config.toml
n_layer = 8
d_model = 448
n_experts = 64
experts_per_token = 4
normalize_top_k = true
routed_scale = 1.0
balance_loss = 0.000111
balance_bias = true
init_std_router = 0.0126
seq_len = 1024
train_tokens = 662400000
steps = 7025
Below are experts of layer 3 (counted from 0) of a mixture-of-experts language model. Rows are named router (the router's row for the expert), down (a neuron's output weights, with its number) and show model dimensions 192-255. Each number is 128 + 32 x the weight over its row's rms, rounded and kept within 0 to 255. Numbers have three digits each.
After each expert's rows: a language model's description of what the expert responds to. This comes from a sample of Wikipedia text that the model never trained on.

# expert 1
router:136116082127176119098125144127166098095133147164182124089165130097078126148118121161187091128120161123148120137137144142097116189130092080160107147115148164140105174151142150118097155158124080
down0:163084140118128155128100174130169073136122072116159084142171125166147114105142114115147133158105140092174156174163099057113164104091127130143099077182134129192121101125177104141111106175128139
down1:172184167147160084137115061106164144163150117158114112128089112215123092203119156160142171092087070146125060067083079096133120140142123182115124114106147093106157148082098136173054077104099093
down2:103109099092114065114103125150093136104085103116157113068049131126151046146102131126090167089135150144131140161107089139088152179145161119077105119157132104082094150159176143136099119149131170
down3:144080164138122149174109146164123067159148140159129164121158082058121124113165133133166149091143170098091168117097105190070093113131139066097124203118120116125097110128099151122134202130105181
down4:133092078136151084114128133125098105122102148128110161127108129118179177149087207110114124112086144164154149085159128123090154094121088071123166165177111121115127137126176148133087087112139140
down5:124135063110085137130092120143148076138107113136152200149136125115104178191134098163126160169137141110133120131135129138138095138127142070180124078061134094134165174123108106147139127089197124
down6:120110163207152108148148115116086126100118107109153173084137156129100115118077101134135157169097130185162131116119119106123069075108129096135116119173169143179135134158125093118111083127103141
down7:172092148125128182175086084117157152124156094127100151147164116103133142126142082147112114083160154103105179109117169106144123170149136117195137090161148145116119153147161154154089134164146103
down8:128093074128083155116134055113101167136085093158163063157102130157161180132110134170157161139103092137100145090163126138174107144109092140140136152153148131095192129107116155183120111148125152
down9:070123143122180111157101170161114093132115135113098163083173121090086143073175094092140114141101128109123098136093144134108113137151162208154167122136149137111137104167109156138075114141103105
down10:132077109143155132117110190187117093116108119082086146093133219122130140157091175116176100098135093115186049103121136094121126125126164103117157067127155117065144079188143084158084117120120104
down11:083126177071176140134145106129042146031152106132100093091120083158113164108153092095116094141087140084083110116151160082046174113103101123128152157118172085200156151130122116106170168112133165
down12:130150129085163135169120160166129100167131141157086144142124173159154115100098127091066156132124150091111161092131090214158135078097096122122096145098123125144115106118210160061154095104166143
It responds to: Commas and "and" joining items or clauses in lists and sentences, plus with, or, including, and closing "), ".

# expert 29
router:132107100109156146080168128135148110140117142127129112080158106184124116127092137103123132117112168142127153155107190137131122161107133056150111084104103095175111094035123147135105186118123094
down0:131138084099075119106113119186209098110174163134118130110072147176118085112144104111057108115106145116182105085172097111138166138168111103166125126205082144164162213117061109167081114087100138
down1:120109139105159106127145099180134089100156155170160104173108155121125118096094160147114155127124127127207141101125147060137157125073130099113128097116132132138076173090130163087122099085136141
down2:157114096121168154105060151129086142179105147089154098159133113127103084133104124123124129115129115117123114173138163136097144126157120147069100162120072085136126112128145079109185167123152054
down3:106122080115150101185143161115076156151168137086157096150158132153162141151143178152073157104135119141144120111137190157114127127077102160150189146146137110075141065133156139083145130179057125
down4:138157136201137170170089109120157119174142083174087118135122098074102102150122093063104177119100131177146152115141105178142181113142130099127204100120126191060125145119107107130182136079135102
down5:100137202124108085068128107230131209209141112129148122118108093136090123117097171116138148157100170097127094191064155087139119102142095168108150108134095154121142107113113090110105146172135115
down6:105154150139140086108127149188129157113056091191131130113098121067120116129146146081155136115135077130188184089153155182112135142131130129107113070146131063088129107126160083126133120099215220
down7:138144126144103119108158162187054122099156073110128132139084108150083096104146126103138147093154149147079146141052119148146150108200101157113148142097173096097121111145142154167111141146121119
down8:136140134090127081113156114143145163163148128164147169106106134091119153114103089154154176102116136142123192139102063172109121106165157203144128071107131109155137138119108183120130097147123111
down9:088138124116145095073152096147108131161062118058203141126117149170134166133181134145114121146147148146139140098122119084154115099178138173107088091148123106093098120200142116107159070104129164
down10:133140071123124096166081151168170154133135116137120168048166167111079124086119161137168152121137138071137090104151150165149115130094099119113127177134158127059162165137125130152168049163151112
down11:170118161187136123171147161124132139176176128147171113218136173105135109148171121120109100135117196120176133136135148112149161143142158173117152140137135120126137175140132096154091133095170166
down12:088181126169141174100128153166114176068144060123105114121167145158101176112118135102084134171140141060057098138097185121104115098099148130159215115182130134135128172137125155113115141140107137
It responds to: Final pieces completing split words and numbers, such as -ia, -os, -ov, -antino, or the last digit of 1941, 2016.

# expert 18
router:099182117133131141100212111139236142099125129119136090121206119073115124166080108138134103122119109125142161105139155166160084123093087109125127120154126094145122105067133099159108114124127142
down0:125143089161153119155125081132069158117115136102092148097136107109076096175118146149120073112132135090108144102113117117143088087120154115177132160128170081159139179104134133102136153117108096
down1:138111107082128045107078125117180171126173084150149107167118149124149115111136161144204140061083141081172148171155150146065178103130144144130143133110106120156125145136116192181137178178141122
down2:101123120116088104167136145164112105138126114180134123153090108145177061135125085137104115118142148135176142146079058159158141090138163070111086138188170093108147118147178103165124152146067164
down3:166100091141093121104134152104128115145105155159152133083117096116091140160092171165137113079168095164106137118128116088085110095138033125156107137114099120079075068138078180127129132083055101
down4:112191065106126103136072145123075076133142147157162162062148127082086161216157059137101154120153155183111122098135138060087060104105124192148106098152137121120098119130141097142119185149144135
down5:076173108169128172138100193104112097141134106158110144123166106107110121128170063089151114124156112158109156120148164064146093130118155134162142155095126146103107176127109120146111076115047098
down6:136123111150135140152089079136183133126088124170108170099128086118117147164140153102129097127119127132152136020114101209138153130147108202118218141093069078090142096129128110114121057165119096
down7:113124061106145147152109160090113162060128109103143153094119088108093114167107141182156140077125092128137100092156046131158069118083124132182106115144078153089174161136191139128133089093179131
down8:136177137132140135132152164119140067076102086126099145069107107090136129196141145116145162113099111132166113094114111165174143073158102140092158130109057123127078137151070161123147082072083108
down9:065094167145159105108093084195101134164151090114070107194120068189120078190103103127115131120143166069100153158104149096127124081104141145192117123134091144147149174083126118100145149112161104
down10:098092133167137116119140160150109132100179109146124149033166120165174088047079120136086205147119139158109163117150127109134152149131142116159115151095116139175082130148068072109103114096151175
down11:129140166123172128098078128129152140129143123074128130186141093158154123123151172220186114119079098123108207139134113114083085135116151137154116102115144155134131126082234159145116093161136118
down12:165148106156139156175077157195153083138091155152166114062127169113194101147074055112085102117051132169097105137109097129069139092158094132127131124108092159091135115097167185106099137154136112
It responds to: Short mid-word pieces inside personal and place names and transliterations, such as Soapzone, Shoonya, Marmeladova, Rosedale; also apostrophes inside names.

# expert 17
router:139134151121175114145178139083075107154185174091119128133198187154100116113030114121161111134169182156106151185093193137112140156136121112092145083173159138153090114105099110111156122096142138
down0:112115079121172125127098110147117132098110142150095131186042161136077179116181157149113109165155136130135138124142116118127139144179120092164133206119149102096113192116102204147200133147142093
down1:079131176080147019084110161151170159120070158113075107171151155156130111103126174150162114082181138052118148086151106139145039090107110085110087104088157184103101062103088164112135138179158173
down2:156125150158104098082123129135133161088106151115144093157146147098103156096141098124151130167073113104183116116135069147162141078148068141123146141097114159146118142155156119061147153120132133
down3:132135148139139163089083115110168126152061183139123169128109113075091124106094145112108116173123138039112072164181151136152089091107118089152128175148151152087098116112110115150115087145156079
down4:129115118160132118123148114082109129156098142145093134165121071185154124139138110141163103176089086113096115120116157156125111079152134070111168112145140208169125116175167119174096169148123136
down5:181093143131064083072074148131125155179152164132153162067109146111106155122099106119122109111122153098103144084143137119168131068085099110105065150127138126143113158100077140169152145130143080
down6:106108154066136168113092098138136098188094104100133109098099117189098136169132128141099128129111116095065152103078118125168134155128137081126143116215130143161154029108146130089084064148106082
down7:117150082092165118109153165070180092139125180118110152085112115186141152114169152150144156133139113165117153136125158128158166078175161156135166165106151160097156121100180134075122164139119128
down8:144139163115162142169102115122150062071088149153122123087156121107105139179141119109158151107159138120153084193121116090123152078106088111137042127117110138198101147133158102083157128089128129
down9:148149080138073194124095159102165145182155127097124167138105153145158096062088139138100189152132089156092107128135154079155153137160124123159146119150111095123098179175144093137131134155153136
down10:103155104109167050150137093167145124088134143134119104197138131113091077082177141129144126150141160120139137065115096184113111111146163158128180173058087147102237181147109161079134087107160121
down11:117088164172082133146128142133128151112153154160120120087214159125172129176073166085107094149156119096106151152133000090119137054085101121137145144160107143113131166134173096098110141110145113
down12:138089139105093146213165099105139129106137139118145073129068166149121136063121111147104140153162119154132130091165102166142143130106135126157114130178103209103186129083136119101148141111117148
It responds to: Title words opening names like Port, Mount, Saint, Sir, Operation, plus paragraph breaks, row-start pipes and "located" in geography articles.

# expert 12
router:086172181186136123141139146145205171135149124115185109152121124090135126081033096133056110138118086117140087174127193105096121180107102176077108139131102146118069080102121128124139130113124057
down0:097139120153141170142136141116111126141109093103106036062147054155129143118137114097145149149134168153116108092155127132150136176153133146187083084190094141100116135053181123115118083127101103
down1:138108115133120142206137137156121151126097088143109124142099179073107114137204158140140165138143128151064117148101091117153089152184151125169126125125154156102112085117150123128165105168075105
down2:108126085090137126116083131091164159153132149166158080105153088121136099118135178115097111140087096162148163134113164146152160115114138094147144150106097118151146134121155121120097162157095099
down3:083138066151121116174088136047121100140097134106118147094159116100192142095176070133133135101109127127180159165101142129089144090084111099173079134116110063145054162120104178092134050118135124
down4:155136130030132124167143118106097128159079138107122130089109182150123110122140077126102140111131112105116206141098111051153130108151111170108111141119088108111162142146113098181134061150147157
down5:144133153112098200140142128126100186114115092079204073120114111097197174188143154083084102145131171118105144113156066112111038115106153087145152151139116122088156113098177153092181137148112167
down6:148118096096125148155100142080148122144120137152060132107145088152113173082149135106156078064152135121173079178140121115102181143107074146107112106066089155099156140123114146108126158066133157
down7:110153114095121102154108167101132155140134162097137108116077086142148079130121160133089093110085112158192163135197107116164144142148029151188114183162100145130163215103134114191170172160132145
down8:099100125147140138120110158130104126143179134183073129134160234114059167156092083167109173080151132146113157140096098112182163124092167138112126115126105138134138137113099139086117078118139084
down9:101193111132141141135158098159175116079086104140145123140129165140142073145151077101145034152141160133088081126130115179140132064166188163155057141133169104091100119122119124114103150084148137
down10:129120103177141115132137206196115132117111169129144076130094112140200125189109059119118125131185172178155168054132152136124128129154128131125132107126168134122090112231124135125109128131158151
down11:099138086151112133119120137132129169178120197111115153130129130120176099176138073165159172107163163139084171075155069109107159053097133087146133168173112165091082087148162135126124057092120138
down12:149102124143122073147058109127142131111133097111134084124074109174134177088175117076110156174107121119093149137093123094135081083098137121044175097127134158043126129025181156128110139139154087
It responds to: Words in species and genus descriptions, such as family, genus, fruit flies; also year prefixes 199/200/201, his/her, then, Democratic in election tables.

# expert 11
router:084133152181163152133132135131167099127168141125165177083147113134119137187085131184162085168196109144107149074159165085127165171089167089145129132149147151134124075124114151187129169104196091
down0:136177065086161107170081159157157144135182136148136177168199149121149105133136106134085173123180160137128118060141147106131158124168145084137199119112097168086138100119110133168154093117125156
down1:187104131089129075081147197071125150098125126131101140062101093083111137075130102141120071107186077141142090124123137104122109057141080139086089177080126146136137149145150134093112115098079170
down2:123152135148099122177117072129112180111118094177132144109110172145122147107113157130135140124048118136149059067099068109130106087083133120086161139162174127090178171092086141114187143118078179
down3:159148104126118141166156104128116107137149118151080183107157134130111069120179158173052091152152145121111115120112129170121173129194102143177114111091146092175127122125130095154086134106135142
down4:103106099213134090092071173161182129132063183118163138112242124153167146157097126117149104088147128090108138178131128142150149126144094110144076158139135180112154178084171114138195216155140112
down5:169121056133110134090097181199128171101146114140102102152168107178158105162124160165150173080155106083157115121104116138116118177135137133187105130120165125146170090155207104055144131107147106
down6:131154106101113118159160078102160176143086096127115154122122140126094155140141141166134133146142110107169096060144124120156129157169179122150114082091127156165128100145109153123140065142109132
down7:178082105125119075164086102126137113199127138138143109114068056124151174157166067149143150158114093092146120102103112115125135152172061191146166153142087130085124148140120140142129163188109110
down8:141159097138101142161105122149166178081135121186122116177099080100108144108098106158144165112103149075106115135162158168134093141185123124106131098155133192181161129073073114094170170183133138
down9:115153159154138119132082117166106110153177155090139162117117137118166140149148143153165150108132079118118231134105157140112150198178138123131145131170130171117146148199160095074117129121156106
down10:133167133149079131101104119132111089111175110137160179084099088170155122132142126120144129109205127145205153101126137098123137084142162207118164135101088165176145118132114172164092106100147198
down11:138123141112093093153139131108151189152101110122185087213078110143206137133170088082182119151146143111127169125073087101121109109134199115102118119180111172081115065103145139096061155129116138
down12:122152167139112137148165136105129154096107115111137163136141126112126140136095167153124142145117162113152170119131143241138150161125102101103116127119113176132090153151115122137176091173108136
It responds to: Month names before dates, "also", "and", hyphens in compounds, and word-initial pieces of rarer words such as pal(inopsia), pl(aque), bull(pen).

# expert 20
router:081123063154156106121177156140187137129156128175132155117142113122125079174102135178096049081106115136173122149108144109160128174097097110110088120135125152096149079147115064100136094116136120
down0:109096137081151142118142127114056119161105174161125159157087109080119122133204117139181113160092096176133123109158126176113116148171085125102130080156144111106133134093137184120212128112129117
down1:154147180124195099085126135125130059077104101131124136121132149153147191139105173133097109151119155118185138172148171098106133063157154114177150127155115089057178108135118118102098120100070176
down2:193140088146145128113116116090124130038129120164159099128116080098099216097142157112090213158116099111081171176121131135160150102145094192141168107175138157122120156133150133118120136127136119
down3:149163225094132134171139124140090136165129071086093117115117169153129149189144099144138095132117155086184119090091188094137155102162073122152202123141192192103127102093066111113167194092119140
down4:169139117157093160132116098149196103144128130080135193101199158174091183098104126158076144144151166094135142064083138097071111198177120108114194116089099132124103143099156150096122127185083091
down5:097127073069176133119111134116132159174126170125130092169120094090111135131155109139142129129077131091125129092128102117149069131173115169162143116122133152071101050137059132131143147105148118
down6:124136161160170140126137134117086137101175110119108181103088129105069112118086145104201176132138162141139152094152188137147108095116135130127141187147089095128108105096105143186204141137193130
down7:140096093093122123112140145129120123047169147129075101137168162160086118098147153101121174174131051168101106128118127142100132074141101119094150198095102094155090141145166137131173104123095095
down8:144107164084128150082131122112121130148059164096107102107161138123143127159127028119139080119175134080129169118138188125132090072118119090147136138132188169153169137204082156085145126090123160
down9:136116108143135133160111142157116154142138110082144151103071163152178182129185158136160146139158131121104097114134124142097205112170127144135142087100151160031093115077149123146141152091105135
down10:139182128136135103192116121114144110190134119124243129167155099126098110134187096076173209137134157066139157134145142089073109092117150146080148106166138146117087128089144164201146145128143109
down11:064175136130109081103152168075125108100091121176133164134105124118173126128169131114156108131047089143112057157146129013119136132166121160163185118145128123131135087202156108191104156151159121
down12:148166127121136098104138159115137087093162076141144110193131134114144178140117160119155128140097097135137084135128105200125125145151074090167165090109140091132134173128155117117175103148055095
It responds to: Short subword pieces inside names and rare words, such as an, e, s, ar, as in Cl-an, 1990-s, Modul-er.

# expert 43
router:129151135100209129135155192151131162136129154148120152110165154086093131122105108159115046105116158144111145159135157116120160099157136116103087135187141148154138082106148102123098120126131082
down0:098151102120161149151136139067137131073132176115140093179157103184121109086194104208140117099149122168143156114167130153076102125143124110128114087128134146089159152209148148093127142082111149
down1:142136126129134126100140135113166140125108150100136103125104118118116139097084125125050189178043119097144113112153168113120129129134155093203180105154161101151113111092141098111156145123108109
down2:110079150144135103117125100163145084221151171160132130122135124149181139122140086114151143164150097125104146112118122164110147181122130095102074107154095125122112086198125114087148089137104091
down3:089085106094156175082104158142133075116088123155125142105129138135139114083113155124129175169083159074120121149151102174116115100095135099154169077160137105188131106107255118097120131133118167
down4:079152104131140106093160190157092105108102114135148129103137125164078117141148098138068148106064143085181129104185138090120098147135127100190079129140187119071085121128200143114083161121125145
down5:180170093139136121117151144115121123101159150107111112108090162176060114130093123093142085124139132115074106095175119103109133155135086136167098159094141127084145106110188161153130113124148121
down6:114139056122149165126085139107118076119154118121156102098091082124173124049112074153137118143070134139085090079093069092154177113110127118075148143119111113107182112188110129134088155126121128
down7:148145103121091145087135120138117126122147152139143167128171134115105136108103109144137180110152128125093084072179117138092137075131144091166110169116156139133140174109096143135090129069137136
down8:105057147143128156143112098141104117125154144145103106107104185108149168078149117168118119159136067122125079120101151130134066079125111122057136108071107131112143113144105164085125121155159190
down9:113161114101109118066136099183079138168106222138144071158116107123164142169125088102110116175082131142099109094063144105114126168114139119115124124127131113124137175102083137098139122123100116
down10:142111147161130142115141114093061123072121150127150188096108049116104147120178085124111172206081091063115112119175113143079136072157096113093116100133132130185143164181111159095139171142147092
down11:081130157052048096138102116153107161093090050104109125146169176112137082153160176127151139116154082125094088101179138119121160119122109218116144108170158135118212064189114143163077140150110121
down12:179138121157123125145150102166121108087164146155084122132156134188105120167137156140186160120134119147083152076130049078119094143150169085194147210154111109120173167144145135104121188183132148
It responds to: Past-tense verbs after he or she in biographies (made, died, received, moved) and article-opening a, plus == section headings.

# expert 28
router:133190129105155139114174166157158123142176133130169172091186162107148162183117115072098119132133183130143148104159154159138148145080102108111106111180113125116149149095149105122150144094091084
down0:090147161171127131160149166151156110146175152107079157141127119166138160117144169157128145147172135075121105107107118119146158148136128091160132150107090133083150104170097092077108152106114187
down1:108153114158114142147136109067151118105124162156113092188054103065080104081122141120105146158045110105126103138112139120107126123087135124124147133099107136140166086148146100160125086082098180
down2:136131121140130132119114161171104187125155078168070174140118120104149151111143162094081110163060135118100139102138164129113151104160164112123207097107162148104108070140159092159107151112146093
down3:142125171099123124131104100103111160112144103121085125235100141164024144067150154079161141105084137085124130145120082101099135122205121078096152135110180182095159176119169144133113166117117168
down4:096137154162116137123079157104141144163174124187125108064114091159149154142161095176114099091074103149160143122129195119157145140169115131155146107126064156128063080123069111162129128165128093
down5:144140115151174182077134117114137136167088150148095141141177141153135140117176133138102192140133121154122055167139108147108098116176179109131134150142103141110144197093101185121176138186100110
down6:136116136164110150160072089093134116133142094102094113159064115099102146083087103116159140100104144122152124059119160155141086158179120120166101105120056145126118119135129110077118171082144164
down7:123154090098169131118107139141060138143124090121188131147146116188150124162145112173121177125070159102133169167147128130107071136148141099162038100143098106100131194105160107118150112116102153
down8:138192067151140169139128069100138165132101116102113135136153151124143113106125099143216148111129097120068041112138101127084108167120088141124163099182121141154135137098124156105143099151115085
down9:143128113122149157097082150151090173102157099097156086101109130112101105127109159081176150141121134075126103129124113120083143069133105140099130104115098148084129113067137129146116101080144135
down10:129203113122116164181143147105100167121142113148132151161108140125074103145120166158181175145105069180157078132109108058081148137130112111054140147092177128106154120101057124116132143111134165
down11:109165107159141135154113067110124119069104069120134124118110159116109114133173098198138154119149153128146123062130051129113149125138098156050068104062137099090117109107130167135153083164077105
down12:132087120075184148098133129142150174134129127175060146132087103140130169182114147166089123114159139087104069076146112079105053085122138153154155108179096101127171163115113111153100127105119124
It responds to: Paragraph breaks, list hyphens and opening parentheses, plus office nouns like Member, President, General and Runners-up in political and pageant lists.

# expert 49
router:149086179200195130078146176166162137143172145126146158165177149059140112106063143131104103081153172125157158095155155153132123147077154169082113101139124136149132132179140111127131109103169110
down0:166152148187098072045163142148106086099177200138148136129079046147086102129092165143139150141176146111142112129152143171152159115154144093114115088120171114115169143127112137128130152081127167
down1:077143096101109078125111135096152184101103156111169118113117132148085109143246120130120126153170146090116144134132164141177138129137083132086167108149080109129053127174104065145065148121161159
down2:166094134149184136149174127135122110130161111166178133100167129079148160203115123072093076098072137119166121065105194174135089128178217158104162150143189122102154093197111100143116138100185118
down3:146143116159126150090123205153123126143079048145107109104051108099172114044096104106133067160111128107135109126147154129089176078141122109101101097128150119081089124088089123125137082082123133
down4:125134146052117073078154152103122135097164174109079136154121130119130140143154168133129096144113120139114178116143121095089145197140106171080133099151142117131141108123176146176149141124175167
down5:193092113038148126160107137098141115168130091113189131179140114141149112128114155122168121201080108163140183167116127111105133123123116158086117097127138132194146151058130100112083147070115120
down6:078115105149103116099140084122126075114106158162173103161170094073098142154150107085170109128140106095141197135153098143101153128133105105167173113143172172166180068196111118120085184093196120
down7:133133079102155124154119159135123100139172177138125171198110132067105144107153132148096089135145148139120081112112139196195159065179151109142102166064113158105161128050100154133187139189193105
down8:159127087180128146128100124109053081079130132122206130145073154108086131107109108120118127112100153170162165175152172122119146156109165157131109145114071117115153168156100152141104065129153142
down9:132115125129159157107137221175078134132128129078161170178181154074115094141174153119149102080156091028160103111166169128106180085132118126115107101086112105118156144135142108108111127140130142
down10:164096113117133157110066071120145152154108150076139068127115106161089111169195046147097124141197165054146128167148142113111073048127140099120159079128159185064090125119113163168101181105113149
down11:098172083132122110140130081162109209084088170108153092159113156173127154206090135085081132091074140143188136163172177141141156087088129069110148119070134136076159157132070144186115156173084156
down12:048092141156138112131102102093131173111116135133125086118157116118172133171120128134098124168131144159071188079123063100117162125131128169151132124121139135145063163070163140116155126151158132
It responds to: Capital opening pieces of names, especially Indian, Arabic or Greek names, such as Til-ak, Path-ak, Thir-umagal, Nik-ko.

# expert 46
router:110104103151133135163180091153203132111126109074135143120137110130109104169083105144097157134190128120120125127103173140133124145065078127107081097139132096119107125127166137090143105159141138
down0:108129082143143084131115115124129142081104097188118135169104108173097167114148233141103153159084135086029140133112121174138157115105115105115200087100109163136126145140159114190110139163136110
down1:078142096107172148199139148137037122102127101140114167093088141129126130138114165180192106085074075146071119149128091098123154120115088133108000104082132110108135142172117085182078146123104104
down2:173149107148115142056239137139093143099120083179121069059145158135102127108113153174156087157148096124152110105115179134124180098136041105187126120141147097126108171130133077158175098134158114
down3:120123125044168087139082145127106133106166106075125173113159085108110122203082087112137172109104145126057136096137134198119140153188164094107174153185158016110130097129166161156124076109118161
down4:130100155109131127135109197153156145155154132109121197138163103143109100168103109117133136108075171155104171141132141187103135162098119185143101117191068112071091119094141147090055156146089117
down5:119107113163090153142110091130115138139124119098118122135170149099089108136161170115081160131096139145100119084151107091161125119064130164117138079115083158182096079171141150135152096178119157
down6:127119095090139104121106104141152158203140111115058129151118182102121116118177102112107110153087130121094232096108119181159110144139182135167187137106110149133123152122178087111172128119126157
down7:133177125143120130151073145106160146124117115096093137166043128158106182159043118120126204130117136119144143175159115094121067128091149152119143136087147169069108125166241184177078153092121135
down8:153073119173109084119167120183120124124064155185112158154148088176196104111106090118139077159111071143148176161138069102158107118138117151159143132053114135075159194116155137124153081138063153
down9:149093147117166098180123094166132115119173123129156180152165124121174126181152029107135145131178176140156163162108175149140165146120146124085139093132163038100109130174133160105087129104087192
down10:095136140110143148098140062112118154118198107101074132163137078188117094164134093122176144137121099110187108149168144154108107141099067060118175107078144152129116140167079125169139092153079160
down11:127152110085152044138154141072105152120139170105149124142160096098083146133149106082131156116119095110135129154124113151085142107126091151073144100154161086136139149160118131086071160123087131
down12:169092100050172148154119170098118128102103139080121134182139103105127089166089124066113133055133124150121102147114072149112148113115028104156170117113149133114141130114184123121076159082132169
It responds to: Final pieces of words and names before punctuation, such as Himal-ayas, South America, United States, year digits after 201, closing heading marks.

# expert 44
router:138123109098137059158128106172145173121159112185153143109201132085103120123121105115133077089184160172107119113115125101149127193126123096083045026116091118193074138135114131162157123159135148
down0:144148160109140116115137141161164189104085116092148103089069158155113115192091073176074127107152128165126191096134124198117115135174162160131101117228135205118178144109080192152094111099152110
down1:127103166129103117149117175110088115111131170096089079140131103128106069089106122106117143098157105142157119149116065181108123123148119147096185117155140103144222146141094138111097107107124179
down2:126169102143094145098087143150047079128145131165122151152094153119081161180145137115090082166137126119152145110090147063087174154132148154085161113161099178108155123158126137116178130100144098
down3:085136101077107119107126178054143107122141082110131187140143147157174118187185142142154120131121108177146132114123074188161075175122160102082074112137159157122112201114045141140117134119046136
down4:091100111135113143151087122114080056100144098155115146143091100148112142137149140104081230132125096144063125127097118168104118143192134084161218078126130160165128221119115180165115190179157117
down5:077126167096074166092113140103200131100158151157172165150056115153108191124128110134102158105098175143149130128117069180130084160151100145165100128142141106079198069140078137156120135125177145
down6:122135118107106136172084144099106088144059124146147154138124166096159109182138181070136088159116162115131088098068140106117132101163137140189171090124114105113122113141128066141163147144153060
down7:225153150137157170105130120111168107144101159104144121071116148160113116112129150131115187103074096151108175140124141124084178156088098130062112118109117133170156046101111167135143110150115125
down8:120194131057130141135136070145171166090139092123129121172113106164137136146153168132125150169132162109135137131163114099113132152095170094174098092141182085149103156086131165150191147150156183
down9:147111085096109116077101163116128178109112086113123135072175133157103076146108134109095110095059201057090065100108118126103175143129140126028125168125084075172114119138141107096080108134129149
down10:092106082109135122116126128125112116143165106090163128162104131164123138199135180086120110132134108134126125164112070127190103188099065134168167147124112133089105106116117159137138170075117116
down11:137139153097115136097102123180144110078112135159164180132118076115119132113136133113126098158117163075144202149145071125134152119139114128091149148103167113122224108189155156139142152144140090
down12:109106105075149151102135187116107112113124180124138126160136055105100104139113141128071134094141112117180194140141137152127112200137130140133127129193156168132183083189143139161085169090152126
It responds to: Word endings such as ing, ed, ated completing verbs in running prose, plus not, did, such, known, and States after United.

# expert 7
router:122150136147158096076154148123113103142186101165170047108191133154127132098124131151154095116083157153116171159123085170125105164079071160127101123163116122152106122180129121126109111104134093
down0:124101116112149142120119119128130111180074149144124120136147117146157131163206132184153175145133156165171135094115120150163091141183132109105086211155130080196126128138131140151106136125137165
down1:128113156143111152133067047134195060168077155138135162121113112046135190127158066119146120193075151139137070065111085104109156099129126129110093111196092114102136099154149116209097116204068126
down2:122164086072111137128168161137169155161133098145110139182104097147162150131079119165134139091086144070139100113148111147165092082121125132128125117126100170089136137039100155126150112177133159
down3:144072145093134128138134151095126161125161155125148146156095080133158095134115187073097131098150084126177183137129101138103104132088152137071137096113131092179123182138078135131136043135135071
down4:140122209182166105132168198119133129035151129112116151134071142176138158132141158160115150151142137086127095134153032094141227126124139139180091111165087086153077147136139158136116116137134100
down5:205117073155132143154150160118125152057164165177137114111178123121178091091112091117148136115164086084102108103128108160109166165120137174091114127127092180129170125086116189180125093167091102
down6:144144095187119135145068159102109102125145169169077124072094066106097103122114134098049084100156098202136141112134194138130071115151150072150158152124163177091177117155122141153150089130156159
down7:208116138073085129145164077136149141193055109126166097134192069155078138142156174116165172077169125075182135191099137137106092118132087082029090164095143103156128094129156156167076144081103132
down8:231167167132122158149171169161125185101090084075114128101128114147085130153177121103147122120090155087150131110180087103167120164135140068125109166178094132110134085197127127161130121111159119
down9:140085177089165157156119129135125135113160171141128127182080134121093116176140125138171089097109132155108076151141145131173120178163153160107114147161117067128161185163140142159078133127148149
down10:143141143074085212096144142149165182137148100165070120170175164084205080158107041114150124139136122149124117162123104172122154156153109059108123131139142121158149126150180139132174153151121116
down11:174114156101112136127099110126163110173126089142092161120140117091109077092127173148082105129141138131094076079114119139140111110138124163080107117107130139143147102139125113138163152124156076
down12:158172097144175040113103179137105114099184135126115092128132105118152107151091150184136094160111069070130156124118086204083153089161164090181135181120160134117110161163178098135176157106138127
It responds to: First pieces of capitalized words or names after the, pipes or dashes, such as Ch, Al, Re, Un, plus New, most, major.

# expert 13
router:137107127115184102117122119145209117127168173081131169127156054162088128143159128074117100119136148109074155120100129065154115182113085126114128121127131127128133097094103172145137097121095118
down0:120141139134142137152129110120074123142094139166168154158136096130186189140195101142123174096114141124110062163113102122132134125158116136169124150164108088139102137123113131081121094125129152
down1:157154118090154161117082141093147161119141095079103114086124103175109128104149107116033160094028103092185110090125143083135159116181101201166079099124170122129096096121147145092197104137137144
down2:090131080103183144181130146088186139122093116181154144112149188092189133178116132128141116111149108090178151131101148149131153145144140133177181084136172110182108163066124120088130090179131153
down3:138103094137138159145142214111192137171107140115085156088096120158085063149114141120176106118102155108171102132151160152171164120153159135096169143130093079128161135120142119034103145184132106
down4:142221138192122069117160120145123149098135089135160148128115129108112132158066112107153114136150087149116163158129059215154163096105145117128141137138079148097130139158140109115124132161071146
down5:082137131116130134095137145186076138083094120122101136129143168123079067170114156098147115101141082163132107144087138132147164136126184174130116127135082152103126198133074100090143118162187083
down6:132135152170123116160123141153114148069144135115160109152136179053212098053139162155166094150054099141133152152182034097074102166110185032156135129118185093171121170137131137145131148053222168
down7:142154114140153101073127126162131143104145153155135116141180139088089154134122050127157165167120149088155109143151161146140183136186107134123152065154118114162122136110136123178151146186138137
down8:093122153143087183125118170181095151138121108181132095129128173078137152125135130096168101121123149122104064148103158140156139119149181111085150145102136072098124072149119107081119140114095057
down9:125095045116130082142089104094160168112138117158087111153112192122131154160124154134120132074133162161121137123135075134116137136126164174163089108163100162106073128164201127089149145129091081
down10:128198160206100118137145196118122067172140106102158185171136062168147100143200159130128096146146132120141084144137140215143169112167194153097150182163128037126144081119148099106155150141130151
down11:162172097133162139140144120201162132114160112114114122088128184127103118119120104178091169119088123143064115154169068138144087133136152154138122118074139153095148150142193120162105156149130121
down12:124125099123073123088077098132088122097079162144113076128124125137137115203170172119110123200126069126139095169090133125072110124140141102066092122147131134138146104166151164108177141174121082
It responds to: Hyphens and mid-word pieces inside foreign names and compounds (Corbeil-Essonnes, Pav-lova), N in coordinates, and Arab in United Arab Emirates.